From a checkpoint of a small mixture-of-experts model trained on Wikipedia: width 256, 8 picks a token.
Below are experts of layer 4 (counted from 0) of a mixture-of-experts language model. Rows are named router (the router's row for the expert), gate (a neuron's input weights, with its number), up (a neuron's input weights, with its number), down (a neuron's output weights, with its number) and show model dimensions 0-31. Each number is 50 + 10 x the weight over its row's rms, rounded and kept within 0 to 99.
After each expert's rows: "comes after" lists some tokens at least twice as common just before its tokens as in all text. This comes from a sample of Wikipedia text that the model never trained on. Tokens count by the router's weight.

# expert 5
router:53 42 29 47 46 37 66 52 44 64 56 56 56 48 50 51 62 34 45 53 65 51 47 45 56 52 40 48 34 58 42 55
gate0:37 52 58 46 45 48 61 69 50 52 60 55 59 38 46 59 69 63 46 41 56 65 54 32 53 53 45 45 55 45 50 43
up0:59 60 65 60 38 43 40 36 49 59 63 46 58 62 62 60 55 44 43 60 51 67 43 47 53 48 47 52 50 34 83 48
down0:38 54 55 57 28 34 40 62 62 36 34 48 36 36 42 36 75 35 45 52 70 55 61 51 49 54 52 49 53 52 44 48
comes after: " | ", ".", ",", " ", ") | ", "0"

# expert 35
router:36 44 38 52 39 38 57 51 31 76 59 44 49 47 40 38 49 45 48 43 61 49 47 43 60 53 41 69 39 68 41 61
gate0:48 44 52 50 51 48 31 57 57 54 57 55 46 47 44 44 49 51 41 57 46 57 64 45 49 62 61 49 53 67 57 65
up0:59 39 39 67 55 23 44 72 45 57 63 56 46 50 63 52 64 57 48 34 44 48 47 43 52 46 62 55 42 34 44 25
down0:57 44 55 40 55 36 45 45 41 46 56 58 53 31 50 43 58 40 56 59 58 55 62 63 45 47 33 42 56 50 38 48
comes after: "\n", " |", ")", "2", " |  |", "-"

# expert 23
router:35 52 40 47 26 50 68 59 19 42 58 51 46 44 34 56 42 39 51 45 57 55 48 46 65 52 46 64 38 57 46 55
gate0:49 39 48 43 47 60 52 67 59 52 48 57 71 45 57 51 56 50 53 59 46 60 72 48 45 50 44 58 45 61 72 50
up0:51 60 34 53 49 35 50 52 33 53 45 43 27 58 45 49 50 44 46 39 53 55 59 67 60 54 34 42 50 41 40 46
down0:64 59 73 54 41 69 32 38 68 56 59 40 64 42 40 47 47 42 60 43 50 57 59 64 61 61 48 50 50 44 58 51
comes after: ", ", "\n", " in ", " |", " | ", " ("

# expert 11
router:34 48 43 50 51 36 74 52 39 45 63 32 43 36 46 48 40 43 59 56 60 54 38 42 51 42 25 45 58 59 43 55
gate0:52 40 54 49 46 60 49 46 56 44 55 32 46 54 37 61 45 27 57 63 54 45 48 60 54 45 44 54 43 40 59 65
up0:45 67 40 52 48 44 32 57 42 49 45 60 39 57 29 36 52 47 33 52 60 52 50 58 56 59 48 53 66 44 45 38
down0:30 52 57 60 41 61 33 40 73 37 56 48 38 43 41 31 55 36 49 51 31 52 55 49 51 45 41 51 58 43 52 41
comes after: "1", "2", " | ", ", ", " (", " "

# expert 10
router:40 41 21 52 27 45 64 48 50 75 61 41 32 63 42 43 51 38 52 57 51 43 37 31 64 54 41 45 54 67 46 66
gate0:56 49 57 31 53 62 71 64 66 46 63 51 33 49 52 55 50 46 61 61 59 68 78 57 51 53 47 55 55 43 53 65
up0:58 55 41 63 44 51 25 58 51 43 64 51 49 47 38 41 49 33 50 49 51 56 48 50 47 52 52 47 46 51 48 47
down0:46 50 45 57 44 43 40 39 54 53 35 57 60 69 51 46 49 58 49 50 36 45 52 51 41 57 48 64 42 47 56 60
comes after: "1", "2", ".", " |", "–", "0"

# expert 21
router:48 73 35 73 33 35 56 67 28 66 48 60 59 43 37 51 60 34 60 52 52 40 44 49 69 44 54 67 35 60 46 55
gate0:65 52 63 31 59 46 56 40 59 59 45 43 43 64 42 45 44 51 62 41 45 40 47 51 60 50 59 61 45 49 51 44
up0:34 32 59 53 48 49 52 35 54 38 49 48 68 58 53 57 59 43 50 57 55 50 50 40 50 44 40 35 35 49 54 23
down0:37 64 54 27 50 63 47 58 38 50 65 55 59 60 49 66 58 51 50 44 45 58 44 55 61 51 57 37 52 45 44 54
comes after: "\n\n", ".", " |", " =", "==", ")"

# expert 38
router:14 44 39 49 37 39 61 60 29 40 57 36 46 44 50 52 45 40 52 55 63 52 42 48 65 51 40 56 43 46 47 59
gate0:13 41 36 33 53 38 47 47 57 37 48 50 55 53 57 36 49 51 42 57 55 46 65 51 39 48 53 62 46 54 51 56
up0:44 54 31 45 62 59 44 68 53 54 31 68 51 64 59 57 71 42 37 40 55 61 44 46 56 47 49 55 58 76 39 43
down0:37 57 45 43 39 51 35 39 48 47 56 52 42 34 29 57 53 52 57 46 52 52 46 46 34 44 36 75 51 51 57 50
comes after: "1", ", ", "2", " in ", " | ", " ("

# expert 15
router:34 64 36 69 37 41 65 46 40 58 65 42 44 44 47 44 55 30 51 47 65 55 43 55 70 49 37 55 39 56 43 58
gate0:41 36 51 40 45 41 37 52 50 25 37 65 50 61 50 44 71 57 55 45 66 61 64 66 62 42 38 53 42 51 43 57
up0:66 46 51 38 67 38 37 37 40 49 64 52 56 64 62 52 52 55 41 42 48 60 44 48 77 35 57 47 55 45 65 41
down0:39 64 50 43 55 55 41 57 59 26 50 40 49 70 68 55 53 56 54 62 50 52 50 48 52 58 49 44 45 37 57 31
comes after: "1", " | ", "2", "–", " ", "; "

# expert 8
router:51 49 49 45 33 41 47 45 40 65 58 55 46 44 42 37 56 47 51 58 62 58 50 33 55 43 50 53 40 57 39 54
gate0:52 61 55 32 55 42 46 26 53 28 56 63 54 53 26 50 55 53 56 55 64 55 57 56 39 53 41 39 45 47 57 36
up0:52 48 54 46 44 32 56 46 45 64 50 48 35 59 59 52 37 63 43 52 41 56 47 50 48 63 55 73 43 56 59 37
down0:29 58 46 54 43 52 55 67 44 68 48 46 50 50 55 41 50 75 58 39 75 61 38 35 49 46 45 61 59 45 52 48
comes after: "\n", " |", " |  |", ")", "\n\n", "| "